python train.py --n_experts=16 --experts_per_token=1 --d_expert=304 --hidden_act="swiglu" --moe_layers=[2, 3, 4, 5, 6, 7] --router_score="sigmoid" --routed_scale=1.0 --balance_loss=0.00385 --router_cosine_scale=20.0 --norm="layernorm" --tie_word_embeddings=false --batch_tokens=[65536, 131072, 262144] --dataset="wikipedia_en"
Below are experts of layer 3 (counted from 0) of a mixture-of-experts language model. Rows are named router (the router's row for the expert), gate (a neuron's input weights, with its number), up (a neuron's input weights, with its number) and show model dimensions 192-255. Each number is 500 + 25 x the weight over its row's rms, rounded and kept within 0 to 999. Numbers have three digits each.
After each expert's rows: a language model's description of what the expert responds to; "comes after" lists some tokens at least twice as common just before its tokens as in all text. This comes from a sample of Wikipedia text that the model never trained on. Tokens count by the router's weight.

# expert 14
router:475492561527499541501483477529511478479513488544502523513499472503468540435538526528498495442528487485475500496521519477526491503513524503503513481516497495499502529479487534504492476470475463
gate0:511481499473540534525477511541501504525482490499477518440494481479520511565507519502513491493515460523517442500483512508503521475497506499498514490493526475486452491458524462525464476514523473
up0:572553489527493467477491516461477476514491490484512490492490469531461491502525477563488510522511489527492490518564524482523477483468477505532509512548531474500467474488466515481471530458483503
gate1:531487458500527535508520482512547485484481514532505544454533507518488463535506528548499496509495468502469523491519476525450507452514476536478484467469476535463493505533465459466495475518517519
up1:446522499484497501549531482514464490517517504487520489564515540521505529490462503514501504431495500500498517501481508511502476524475485533497508529466512497513508522478540515496497528495445507
gate2:513517551524509453464557492515508501523530496522526495519502467477493503519499477505548518514540536518499496488439499477497516553511528503534488542562504491471468502468546492495529435491454472
up2:456474439524491516499476488478494493477538488514513507522500531506536515505519484488496489544501513471498564513533470521528468491487518510464512455546446512454535490519543554530505507478528524
gate3:497539537509479472500474482511430503544526489508499467543483530496509520505518519459478503507530489526489489468487519518499481516515489448499531502496439479497496512493540468519488457546546525
up3:481479517512488503504494435472523500488512464488474532493494498509491497483474525498482544514488524506479486511509477489538525498475528510480470506501454491522491515514478557504525449470475484
gate4:485478508517493461476520522473463487432525478470528496523494510501494460501495473551525519518486536468473503528516528481540474516527460471476509542480466483570469487534495497499517484481500457
up4:539481494478519549549462494482498504490466492517505477511482518507491511478505496495539494503517450486491481500488458540459503516494462521487506482517479502494531460484503472526515514491503497
gate5:482487547517510554511577514507504498426496515516509523453499452520516557460518505496510504528535516515481459490498498491487505502525457523486468508457457503489535472538528462547478542565524461
up5:513496458513519476497489465483550464497510498534510521473484486528513514480501487521458493470534516491469477489509505533568477512461494494457519501492538470493502499510465511514497531472526511
gate6:510543508489512491497513490453456509542515480504505525453526451528497498487432531503545511491520512476499431476539455486539508490536534504477446516505500496537494473480457474482522495495481487
up6:508522524472525500506512506502516490441514478524469476463433543533485501505527443541465502542542516468539497503508468484501488508510467483508478481494461533479517523489516473529497525522514496
gate7:479479463508467463477514482460432483523517488505527501509461499492505495499495460539510511522499527466457520511497446519538484493495535520520495501502499501526508466496510562471552513467499525
up7:501504503481510544489504546509436528509549524450480481507502567516504492508491490475517496525475475527503478492489454497508484501490512538484486514559482538511457498485583500531464517532501513
gate8:495510522527524521496462509506475552527531484508535495491483489485498497531548465490537530502455536473515479544566532489505463456512548501506455507530480497506545499528490520544512510505479507
up8:523486479467517484471504490508524493506493504504489506472520496482495462518455525473489481497498463547517498450479490522510519479468480527527522488516516462520488467491489502461489444476486503
gate9:452469563485449472469475518468511490497510445446470497509524473497480464487483501525503505491489489514524546512478488527498471488478549505496512505480469467487524517490554515499526514466526505
up9:529533466538535502536528496591512500534513542550519473512494497501516541506534501479521476532453524507483480481489523468508479542491475502531508506524528501509497512516490484508493501536473508
gate10:499487484523487516510512473514509495493468496529480510491524526516465437517512508502480492471522496506463484509511501478497509463507521504474525487514520508522505502517469487485525491469500534
up10:474546479474463524484509489525504471518505491508508472509504491488505479491461477529444462523490531481468509527482489456483478493477493542487480514494493464489521527515501533470479496503511521
gate11:546517474522519580518551495551501515499487502500545506496537535502475536497487515505524507474465505483492484458470467511514525470508490497462499498493535486535500488477512525494491506489497493
up11:462498543515452477492482525497498485492482515502488470507499497504466456476484504453477493528527504483511497515528517494533515518499463553480509491504488487503500473459449528502525506485454507
gate12:498499528496507499524508500511458491496514468489498488523492425492496519468505520504456499514486492526539568524573465499502491486489491486513516486493496502510520492509481523525517527518498496
up12:480488504486522495474534534561500491500476499560535493478461548490495482502532471472515487471475503544466502543450524536478464516500524457496507495515555440523492534488527519514475473484485488
gate13:498475453482443489483563493477519514511489489526506506462449516504517497515538481533491472486528494475512545538498490523498485517483499527500503496499493513513475503464539533482487516457563527
up13:526528478490503496522497484482519445460527499506478450540490525515507526499486514521484514531532479517511427517498466530507504525531500542487457506534500537470508448523476490487524494524513496
gate14:510522547535475476521521518488499507518517482499503482493568474503491536500544498448554494518564531498513474468519513506501486510454562491491510512535545506491469505513529472493472477495500514
up14:502534469452550545511546503516520491464497495504471487507439517467471556461454491492494479516456486487485476517491510519505496538517495434511490500525454487495497479465483496545492465508507500
The digit 1 opening years and numbers in lists and tables (1974, 100 m), plus plural nouns like songs, films, work.
comes after: " ", "–", " (", " the", " his", "s"

# expert 13
router:511483503540531500491473476519503488490541487534492549505527514483454499484522524514516462485488496499477496483576504512505485482483523506512532483529515499489529526539484503472507509503491517
gate0:518512509483538449462490499514477529501531488534525472513502491502507548507507506452463546484509534513513556516519521509495542453485503466528498497558445519457491507518484550488502479522478513
up0:504500478496486480503547497481472508493494520532480479523518498512493517481538493496482520511495479461493496504519488507503503515497516494485464491447509479501512521492495515499492538516486462
gate1:507527499483471532479523484511500487499509523472473473473514463497495520485495428465522496456516463518469522509448514499516492488514468504509487498523495484520506470493519520486460448546484484
up1:519513467489475486513587513538471504490515567513514483505539469488529451467517447495542521494502477472503511493506490499485512524503456461514504491465497455483513493500439490513492509523508491
gate2:534494485467476525499457467476509531476477492465471450475506521496463489507529480483505513480506504468498498520506487491500540458468544497492538471496472484508526512502513507467482525456485496
up2:536496519527518521514497529491513444458508495516531536505486482453474482481459491534481469494495494468469494541490519469479484503537454512514502473524499484512521460519511467532470481492526503
gate3:525515516485539460500522538499466479497512534447494484524498526489507485547438462491508504534497504479551522492493493481502487487518510493454474488499514560494475529520482498505486551500507487
up3:550487485490480502481518500501500516498476463533512483483494495481465522492489518504502484488490502500481530489487496531511498520445500512490537510482488496512533479483506504512516456511496521
gate4:503515466466459475482493473513488496487498511493494478533539506501525464544498519509503483503544460449511539476512504515453520483487497497476522512490473533476479487491489485475517499516479495
up4:466464517489513463480498486509504467496484512520531503473522515529501474500471493463511476496479496494477526509428539518462548501503546503512404470486541491498493502512499465464521507499500526
gate5:537515504477545496483486500571495540489469491517519524509523475519489474489517504495488479492511547504506459479457466442485493490474505480451537502506503496537504499488524514555510494502481519
up5:482464450506504476482478492491566498515476479526449485518495436525516474472516486491536485469499517498513494478541484504524526487509463523489498499503493527497529517534511492505482494513489456
gate6:529505500499484473524474453528505509496518514509453487489496471480479547474516498518495509496530509524514482478504525459466531455495467460489548517501446520479513529474518507526524491524457531
up6:509487485510482484502500507527511445524538455478499490530507517498453507492519506525512468531534495496531487483485528473490533474463513502534528507517487499498493513513502469515560535527489483
gate7:481505499475531517487513494526515490515477499493547548511531522478487502500539505472480483475477514451502489461507518506455518446475508489499499515534494553465545553508469481514482546508498523
up7:518471481483498503553513517479467520523518492515517485500510535492513550531466491528499500514502511496495468477498529488454485524524508520490447534494504501509507497486501504446495504488524494
gate8:498496502462550491517512515487520512451463516489509477481484451550491497454514486503567489427486536492509524501535523506468491535475453510483505521475467481524525517515536545486506544507487514
up8:503516502510455497453452474564489492514519486521504554475530521516521530537464499477501529542517475472453513517487490472516560470498511503504477514542540534504530452494489466565503473488491516
gate9:510485510516523489520472496496529467506489482493528510485514492527503468482549472451498474511501546508513481498485523464531474515508511478541553520495500456526523480492497492486522540513433543
up9:489497507494462525533484518530526540483499570511485485476485487499496506513503480539504485506516478504525500477464542500447513476503492501510486462498521538507515500504454510509476507482533503
gate10:480578484496494516493508514533510524516509521511501549484500515507483547497490464480468517469517511479487515477515460482476490504548465511549511478566489510481494466488489489500503491456543508
up10:534483539527533499526542493459495508493539456446500484560554499515509523483516516501532517503508504514569506523489468458511514498506535573454548470494514501518524505509459486493472504528462506
gate11:518519533474470522483493474477491526516509527489510471467493459504454511501464498528476513530509544493473509488470520541491493486529507467474516462509482483482526426488520486547504492492503504
up11:496506493516483521482510509476503436529512542478493484481516502486511459484489472489541510518493516493482498516476450532469499431488538543479506458483520489503500475514524469562499488481510525
gate12:487506505508481509480523494490443552476519495493504498475544503480531549485519499522497517485516508509535512516559506521484497495531511526526518491511525500495522530545531510503549459522474501
up12:498495497469493464475491515526527505539504498480526511486525547448488519515476495457507546531482484492523525513523485512493478458498494465494449473512531603502526486475515541477495506451524526
gate13:480514550512489495492484502542503528481497514502511469479542488525489523485526486546539501514509463494495524458495461455514548556474515491506509531501490448460526567517485484473544498482440484
up13:526504507464526496462530483501535519512486471499512475485474478520500486508529480483494515499503535582520572494437507544516500486522454482470488473472498530511467478487496510554488503518494488
gate14:423567492535471520514485510475526484448507492529464542493488475484499499522479504530505507501532485482488483446511509494509499548505529534446496530473462494461489471488519545474479505505499463
up14:500504488543518485482488512487470484447510497487490515510509508482515470526480499532518507498488531482470498475524518544464521510511534506494502507455442492539459471528529485501516485499533513
"the" after "is one of", also, first, and field labels like Genus, Species, Party, Census in stubs, infoboxes and tables.
comes after: "-", " was", " the", " is", " The", "The"

# expert 9
router:446536518541477500497496470517485525505527455495492550539526494512457541537525502511508492479508517477499495508514473480527492470509559511477512510460477496498509513484481544519519461533505497
gate11:493447505490496532501528502517491529498499490498509482468545525504488508512490508548509449511480531508465458488496511496510488517518514502478497485457532478481530507502526444471464480508515516
up11:485517463487476516526503486555495488518526486532479509494446476496496499466518490521521459482460473452442484499498520530506503488534491492503499487463520465498507518464491509485531507476536485
gate12:495508498525485507495497502511521502504460482508501512511462462516481494507458544491500546490510557500510532529494515504523521494546492467499547527484511510537569503499549481517506540519481484
up12:474503508528529473522492512533503504525495485476492513505453487500499512501451543439457539485504561520534530549489473499464512508507531461498496509508481527524542540526514499561468497504502469
gate13:536484502532555527482532538502496483522524504516521517511522516490498516515523512484491492519519480535546551462526466543505464477484467502518486531486514514494560544499485531516441491539453534
up13:538511491468481513530507530496491503561508518472448505484472485516491500502460467509474462471484523553467489471521534435465511488521510486526439467472496491522474512464482503480483508511470473
gate14:526515544544512523465487480489474493484431497500496500545454496470486511508519457534531469507489486512487482508527457462518532520480468522501496498458471470491501521468479517524491498498499487
up14:494518473501507483512483526521496471508544493542490548485510548481500524509481514490486486473486485520514450488499545513480533460500469495499530466554467572465509488489501486471509518537483535
gate15:435481482566474462502507460500472501457497471505485525531516507473473472493515453496502495475526536470529526491507492438538480523496539476502500496472490522487541511486510501528545507450504502
up15:469487517533509514486541480559502518478526451501488510548544492476476476496513490481502455472504491481487464495478547489556516510534513480491544468518471463485501501525514490487496536514484529
gate16:521542531511453489530494530509492557509506517522489557486498449458494504496507509473503512517470507505498514557485498468513490464535507469496524449494504494501473488483519504519476479524470510
up16:503526452517498520550501517495480476522484474504462505495472479497499513473551476507469481491522517524501487499503535448513498473464504495555466519483502463496506510525484516542462564498526534
gate17:554522527486525468505507499537495498480472494501493540486486533516460519472509493489539482511524523457531475480504498505460486467493521519459515522490513506507502517515498514513469543525513493
up17:494512486516488463500508484496471498503503464453521463511508521539514490497524523528450483516505521539544507490516531503522536500487472513501522480502472506485491549476501520482493493500480477
gate18:489503506516571493519518443525513536504516512518529468524537527453509488516465484514512469541463517477536487483501502511543465501513477489525488528472491500492536515541505520559482516500473511
up18:471500486501528481508509493496451517482511502506504480495498519516537508528552508486524505490518483527548542505501493560523500454465514499478501533499456536481499499483498498479481516536517547
gate19:516501521510494475488512495539491498505542488485563465471517487536501545495536493481561540519512484495484485514536550516517508488493503529522511525469470493457466497513497503505531509478547523
up19:529491484479511501513498517525546494556485529458544489494544527480509526514518489464520570526493518530498466564468538490493505476514508539522470543478473505483474462503506497506493521518543505
gate20:498516538504533517504508491524443491486555489508522494552494449532508525477490491458502500542455518482510443501515526465494485504505487503477491513462534498501521553529507507523496523526528478
up20:473473533492526537492541527524463485495517491475499529528503441497501477506501488493514475532468502485501435512511499473506494472535487520492490487462488464528489510485492536501507507542527515
gate21:473471542517494541498519504508488551533516498439494495445485514487490491470487471519465487516500523539481487489519525508491459492522517495452471526529475488492493477495511547489476460518483461
up21:460454515484476487525496487487530498524514543494525481478553516510486479496508486486482493519503509483495470523442533509507484534518528483521455516495512449532506459483517513509506525495518469
gate22:497499480489535529480490484508468425485535508513511471470513492503486507533496518512495457476484516482514521530476464517479530507512474474504468473511518560542497492506481472535517492492482513
up22:494468483527519564482503504492473445474518478490526475528554538491470533500492503468497458502458541483527530497535500445476502483522518519491506472493490509535496495494517485495500512494475465
gate23:510512504497474504527496504507475495489509542503513474516494492517466536511448475529483544513536516478482511478505476474496522482518449485489507522530485506506466518487513528494468507484465423
up23:529524487506498451486511509553506531501507531516512523452530537542539525499517513472527518491447488479509507550499485546503474484501499524489504506524530501484511479488500559481495510517508536
gate24:458530510516498518496466479555487518510517445524516483475520548460486480501502538463561531480489486524462472461518512521432490482484512531493501502510500500506485539514500503548493511505520503
up24:473462485472474507509472503493502523538518492479489549527489519502475476525462484504464462453502520491484512502489506534511521512548535515523493502463457491487521497516489462542484519505525517
gate25:482467498499523511500426515494514472486509496486486502491510542494471495468494492527517503482537520513486506458514500478496461521504510540508459464527489521491563525536502490485458471491524520
up25:466477486526466511528452515454506444502483506532498518518524533480478465477502460535502516489533530527501511485508488489522491516494530548466451473484504530493508509535480462485487457512549513
Month names after a day number in dates, especially Born/Died infobox lines, e.g. 22 January 1936, 8 December 1995.
comes after: "1", "2", "3", "6", "5", "8"

# expert 1
router:453479538520461502492445444531506525481532492506502515481483470503462482498492513525527500482510465496492528527512469481511533470544489525498521447518494500484556496527498554500498500495484500
gate0:472490497532527497464513489586471530543522480479486499531444474483489496509496480490496486502455488480480482495522478456503506505473496464474509472512535446479519534492522530539491492526487520
up0:509502494452506532515516477459485494473480509521507502455560509490510512489497500513524505517518527516509497519521567543511520509513536494505497513505452535495493532521509466530477495517491494
gate1:527521534476473519514523518542452480535486468538498516431486476468491517485448548499532489514485459489494540485539486522477481481549435437480494503493461487499524491499508489506517489504487490
up1:434484502474496456516493453534488496509530507480497483519531466464484508545516500534485480518498488504476479521469552532498444486526505476540493485516495552504505519502550506515492472507477478
gate2:509499504521562515497460435498496513494530495546513476499543497497503502521504543492493501503502553481521493489546501540499518497502505514512469515458499515528482491543463512479492478510490536
up2:494471519474472493480500477530531478531531514501512515483459479523475535510527504492510482527474520473511481464526511487485513507516508514547475537516500441489475507473497474531566505494507473
gate3:512488496475507477481471494456517510476495475507463503520499497480535531482511546493492470463496469523484469492500530530524497509518507531476485504525486562483537545540468493504471528501509505
up3:526491488502493428528543469478494501497531504461538489530510529484466513528494532493493482502546529485452545485573511499460521512478519515499465473461484482491475496521495508500510468499490516
gate4:516503454514498568481506451553479533549513472482517553482482478473471467462490502504540471525530468497464499505486474496488504493492529487486478479528492495512513484494515501506496494512481461
up4:496499521478485481525501530449516549481510538502457438522498507491524533530527492466467567499514498465478489519560498487476475475500506504510521499503500509505492513537490527505506483500519522
gate5:485478548483480453461518452523516500463500505495523535544506482500484480487483503515496459434511469496493533496496496494520490527473534479487523513491455442496514456515505509511494488472463497
up5:528516471498507547538494540474477497534500499511498503495487470507501543493554484495489536558458535544523522531507467480495514490530525520501534502504521550500513537460514467488528513531507475
gate6:541510520486438458503508506520571482441487564462499506470429477488486490540500512503507489491506435505490480489475517494484520498517510490511482556555529536515502519452520496504488509524474504
up6:541444518516464519544531489458535455481458498488502483461464470511464520484532498530500504508503493501504530458499536518508470522548479451464501533526509549512500485442516519494493490550459464
gate7:486524496505490462501489486533518509490531543526547570458484467488508489483518499526477465451549489481500520534523488499526517506478502504454468487518492549499538536535494527536494490501480468
up7:425502463498491519491478513469464504479520498491514541491474524490498521503479494519477521513533489515513522498503471503517550464524481492462467521521528484531524510464485520488543481504483446
gate8:518480477512521555482420492454534414506521536473487518476511508482502480477519539519547499508472455525536448535497511495495506510465501507498533487511467473526476489519474487513497528497515520
up8:510482528480455545486441531530533485478513473528488482531509491483485511511489492520515523509498491512507511541505560413530487519487513527535508486481544448489480530514464516515511539537528481
gate9:493477545492493491476503473508488477498504469539489444456508503530536493495517502503470519465476525518520551479483478502543494520534512460529507541470517473528476487481513513451459527528514510
up9:517515568508468523441520478495481464517497479526506452476529486529529492465486514527473514482474516504501511488486483525548485546502504483543513507470492481533482522490527472472476476501475512
gate10:474523515504479453512458487504493518471502555534499520516512479499489537485510491564548488473531472504491518457514480457522517542536490479467523459519441477519545499483501530488522531507487476
up10:534465505501504498470536470477459466471518475479501495491513479543494467497493514504496518493500486516510529525493472510489464521500497548476510545464542537457447508469493466503502494488479535
gate11:486471539515498473548504460471497508487493486489505467547511494520522481499525501519474501548531545495491493535518541499475480477480462510510529509475469517519486461475510511472522521481496542
up11:521493505480517515495489519456495546503467506506533430482472476476505458475512476477523503474520504500517481491524534516556466511538452516470491509497466493493528480490486511473509461484466510
gate12:510505517493486534529524433432522519512472545533466482498533495514505495485525522480511496463545518541515454482532494470534485476522542492509527463464522492495509545474480511486510512512473504
up12:511498509516523502492463530547451509512560494494528509529482531482506515490487518520458489524509500462501525462506480507472480533477516495518476511540510514523481503543564500534459494464548485
gate13:524488532518533498528476542491512477498559528473535510482512517475492493492549517519476500542475474508521452512487540478497475504516502507513461491498461495498467526508478472522474466448489509
up13:463489480494451500489500504490524524516481494494485471486457493495493545543500489508510504476504504569512536433427475512524479533469478484507496537493519541491535459475510475472506515498479462
gate14:470484482524487501493506479496498510521523477459479470481465462514493529501520475509554509470545499513510533515520454532480489496524501504494497496510489504479487495501491514507539521474519514
up14:484474501507517499490520444489506523482547458449473475482517458484497489523485479490521497503544526486496524507511480478498464512496476496536500518506496526485498515515488540509537489506506551
Line breaks ending tables or lists just before a new == section heading ==, plus clause-opening words like where, which, whose, about.
comes after: "\n", ",", " and", " —", " \"", " —;"

# expert 4
router:468500551514518542491487438568486512500498498503513523514525489507442523507513514501514486462509515482542506486492500480509480531525499516485546498493489500502490483504524526473499530506502470
gate0:489526466501499530451498523526482532530494533479488487520481494472465532446497518531459496508502496488494508523491481451502469491512504497568458498483466460503498498477486534506509489476525494
up0:507537482508506518488487478505493511491500528511532524476519450494529486481542500516470507508515551521499521544500521460480499484501507530532460490511509449475472451471488518505505474506525475
gate1:488489478474502510527555517498497520488502490500473509525496456488479501512448503492491463530528518491487526528486461501538511505500525498507520478513488480544493476520536530486472501488519498
up1:491488519451554536531503529498498463465532500544508470478430519526477521482552507493497493565558509474483485484501544495477503481463479483498485494535457511496509507501505490506504501496503465
gate2:485539494513482466473464496497490567538536469490509474505463492487504465548509479514478509490528511517516510492499518464521487476522554463470471498490467485520495489476521467514518512499477502
up2:490496526508496458511482503504514507485501476508520484500536520474541453515482525514485498488546505497522484483517522493548450481469505526476514467537537476550464482486466504502515525484450464
gate3:523509520493496513477508525508516435456497496517502501478510508475517483478479522492529555502507468516478477505522527517482568465510473480509488534524474483523496487483445464509499484486463508
up3:497505479481464517497476518458501538523505501519514505480442512504529501497484518552452521507498526499497549479520456519503477492488498475455484486506488512467522531471490563485522499514492497
gate4:495498534484468506503522490478489438495529492454512476466537521514489499466478544495511486543521548506492534464523505558505502495508515467457469518523465513484495499462488460523524501495469498
up4:510542512450491446501557469486519511526489507465490476516526516491480502517494523488485503471545509540526560506480482555490509526489506471487499532505462492473483461469474485520497488473505460
gate5:505526528482486500496458496529466488479507471509493511491538496545479562524516523473529527503468472475509495518481478506506535514496455515491508476518449466521496498520515467484481483483509522
up5:508530530493503495507420502520491489455479475506498508502519510550474544509502536485515536516468488479513498502496468493514536501484478519477518453498458477506488525531499488499489500478509526
gate6:518513501490501478461464498512474502536527528483536502498470515454533500511471502491488506486563520508486483503529486493524459471472512517472496486510505482505481493457493507560509485493506518
up6:491524517514503502455505494532452516446470492516504512512493509445483523515549535497531520505556530498480458525492483491503490483476512506478518499512522467498507531553534489499464501499495549
gate7:532463483458487462481480531483481483503468520468502492525453516509514436479481509508468508500489483527464547514520481498470508465475518493522501469492497458474498538483467484498493464511499496
up7:511529523503455494481484505477472500490553504510565506491494503475523495450500509567507538519509484501499486476560479496522493452473541502501480465513452535500536519480505494514531461490473522
gate8:491515482491465478489522472491489527499517498496494505477484515474507482498459471520492495561511545477504530502493524471568460501519516492516511486517451456534470468469507554508494451458506507
up8:502545558534489526489500481538535468476467488508494491503525509515492502515536482481535505458478468538526435470484502534471518506511445483464468516528584496488495473499482463509452498516488517
gate9:519517533502541504459467480500513491471581494522534472451513502465479513466552555487468479489508511533480486502507500504487525465483478488517486508529466518480492518517490465533484447478498489
up9:483525476484511502529499478490496502488495489490506557507523541507482476518475494506478490536509526523504483534497489507533489499533506478460481466514486530507495490532532516455531503485517517
gate10:519522536513531506532499484513522492516498470535498466478544480466488511500471495512486458529507489506535458511475532499519515512479500478540466461472489489495498510485504503485488486551476461
up10:488528506465508480519549529473476499525489486509486523491493431515519510496506459492464512538429461528522473521492519457506518488539502495502487506467525521464494513466543560480501536526533465
gate11:511457530469504542517509521506525470501487542464497537440509494469500484475509496517487490517477488526443481481483514497494497504501478466456500515476478459497526518526492475469486480570497483
up11:470524463478510530469480528490489505492495487482512521530479504523511514474459537497482513509515509482481520524531476464452500499516515515459510505541450515509506585496533521513540506509531485
gate12:500530493487497518458491491502503503473496506506517514477472492509497523520502451484507540506550522509494510495499485513456523485522538451468473473538450539482497537492516487540492410516506506
up12:517509530495499506524482509517469534489477461461485499496503485482488511540510502483514568475513479489531480507489465490484517488520500509446500514515515514487493497465523550522460536518502469
gate13:511473503513488491537484516495493503491505470529482524492505491516496538447472522532483466480496504510486486456533558524499497475472547473519501504512483558496529495532497527500509519519467516
up13:513519507499496494462513486496493471580524520488490500469527531474526529511477493520481522543465492442538459533504463517504497512477535484533505488495501535516486508523493454506503471499494489
gate14:502510505462480507487499500487544459494493514461501534526539518493508489465472516501471491516545517490477478431490513542486497494485520547500492503503500507496492494486507498493564486487494508
up14:506532517484508497493529452524467496497482512537462549496500499476472557467468477498507480457516526511494463469470504546498472514491498530519487533506517494532482507521538550499497501527486511
The word "the" after prepositions, plus sentence-subject pronouns and possessives like he, she, this, their.
comes after: " of", " in", ".", " to", " on", " for"

# expert 12
router:551537510495474525499492482498531522486533528510495509478527436487410495521506514533530528452514435529468518491524516467486505502509491506474503511510480507508518507477478510481512536492459493
gate0:486489525497508509461483490464485529481500485459509500551510465527518504514502506450450525452482494519511505486506488494498453499519456513510504480475461505487510488482485534540478495495474501
up0:516523504482475488526474500485471501516513489509501494461467471483514474487517484528521506554480488495502487504497511487506509506490491549568497494535574506460507526505519531466485502470480513
gate1:466496494486524525505517464495487539466513465505530504519484490496518508507479487509525464478542468444525466504505518478518475504489516552491504510485485451473493495474467535476484494521508510
up1:475543461474510481511490463512458506473489522445530481511518535488514499517489514483494510458504478485563510511465535497519498516517497512492496513512467505537488510495498552490484509501514500
gate2:462477512487491503470484482504483480504521495463488458530514501511491500506508501547494496503542510457488484459478466514506494461497499482526503450548523489494505547520480481507508494541476514
up2:435472527470532481496513429504502465487507470461524495484529553514495537499473515463503509492519528483515516514491531508508500464512490504430486469511494492500507502522478494524507486501471482
gate3:497442501500501490517483518526508504464543490493467532539420500519479511525509550502480469529519544515472487519557500491532489538443520494504577518477441498525520554520455481529501548467528539
up3:489536522548532486481516482548463449493474461496522510507540495489520530530493453545511497507558512449484495494471525536497516486483495501498533532560497505478452541538539516462514468525511509
gate4:504514516489525514466495526517529515547498437483445500481477515491500526467516468518476528510474498487476469476511523510483506450521513483499537522496449506500540478500479507498491484530517510
up4:492472556539499522473505492522517519482507458490495481449457540482488491486492498485484561520480527543543492540481538479457532482528506510505508504488534492521478489493500508503541474526491489
gate5:493473487539520511491463506488485449479490508514489566514435527483426480530483520543507504531458544537463471457467512444482468465492481503496512508523486510499541476475530525488500493477528549
up5:512495475535519481499489516471488519484483474472531486540476498510524473485512466519490504502487520527522511503491479485501450529508477536496493504468487479538513534534479501536505508463491483
gate6:446529507459468512494527473491474488502507505486502490496525522468482544503479495509513529502505502539502503537481523464477551507540450533531479515468483546515495523497481524498504477478515479
up6:475446520488494512456494494460511489526513489501524520456503482532472480485486489486473524532528491526481511456462497505468502505518488533516477478484550477494514498467473484483523476455508458
gate7:475511515492538514474498523492509504492552475501485507481492557495485526492491488517509474529479483463515522476502518495510512510508514535461517461491468478493493515500524534473527489531541470
up7:489533510509479461477546485499537473465512508508499493495507532449507507526511492511520548506488487469472480491463477508510506480494526521527525499520499494528470485527510528479430481517501516
gate8:524505505461522508524474494512527473519481503469467520451511561468436548477536514479548517519510475536520511505466520475472487477483515518505505442499506506466510486488504478507468502490494509
up8:535490515520503469489494483537482514526488532513546498501518443548504512527486518496480520504508489507531540513505494483545505496499503466466497503476439510495492479495469502512520507463522507
gate9:513509485506473503482485508520535523467499534529450468515432501524460491516521537515501497451505532492528506513497483499496498516493475545530525491481513531507479506484509547471481523478526524
up9:506489490478531520522519489497486485466482512561528472499500525459444482507481533530471470530459458509503484551484450517492507468521495450471473501521530503512500520508495522500453519492477557
gate10:479481485485477477517478496505486507490518485486484506516518512476496479475483484502548510535495505498505535493558538519499530507443489463509497521492461493457503499513501529485500520496447516
up10:503513503515483452519483491474505497475490481460471502519472485482494493483486486512513492496529518473485557473545473509502487486427496480517537518483513520447544490482533534464499492502488470
gate11:543503478460474496492517522485496457468513514523492490487472487543441498516497455533529481493525494471528519506481522466529505480499455494459500523484524475532472488447501505500513489480512492
up11:520525476488502512499511494495508533476528525484521475515540489464433502533440513505448518466532504534515481548497508527541498503524521484484513480482542552499486476516512503523504489461491420
gate12:525500481437489521477488510472545456544510510472529481529475484529475487505499483506470519518447490545491512465527527504454491525471482468527471496546447471498516494495481532526536521513530501
up12:466485524499500494487512475493501488484507484444492473471501501480499537476482507496485505508466487501495554527489466533493497491529503513511478512474498465499547498471527504500523500511518499
gate13:500494519506456482510501523540465494498489503529457538509541465528462493481476538552509462533521507498470486529515509469531480544461491545554512486467525485522528521477486479546473506475513503
up13:505514480477535485527524487530478542501526489505527459525509504504505507546531490464502474478512534456505496500499481514504508477516488527514494508495465552517508495519465480518468490494474466
gate14:526531516463508539512499481523495466522508514549472505541533484498518501524533526486491523488488511470459458486511468521488545534461495493514564508512493524533535544540495479513494517513532551
up14:488482508511554480524495485545493523502495525478520503518554488487564503500460476454530496463502490500489499491483498516514485487493523523513488518489506469485495526532534462512492469469468530
Third digit of years and year ranges after "20" or "19" (20'1'5, 19'8'0), plus "and", "or", and prefixes like pre, non.
comes after: "0", "9", "8", "6", " well", " World"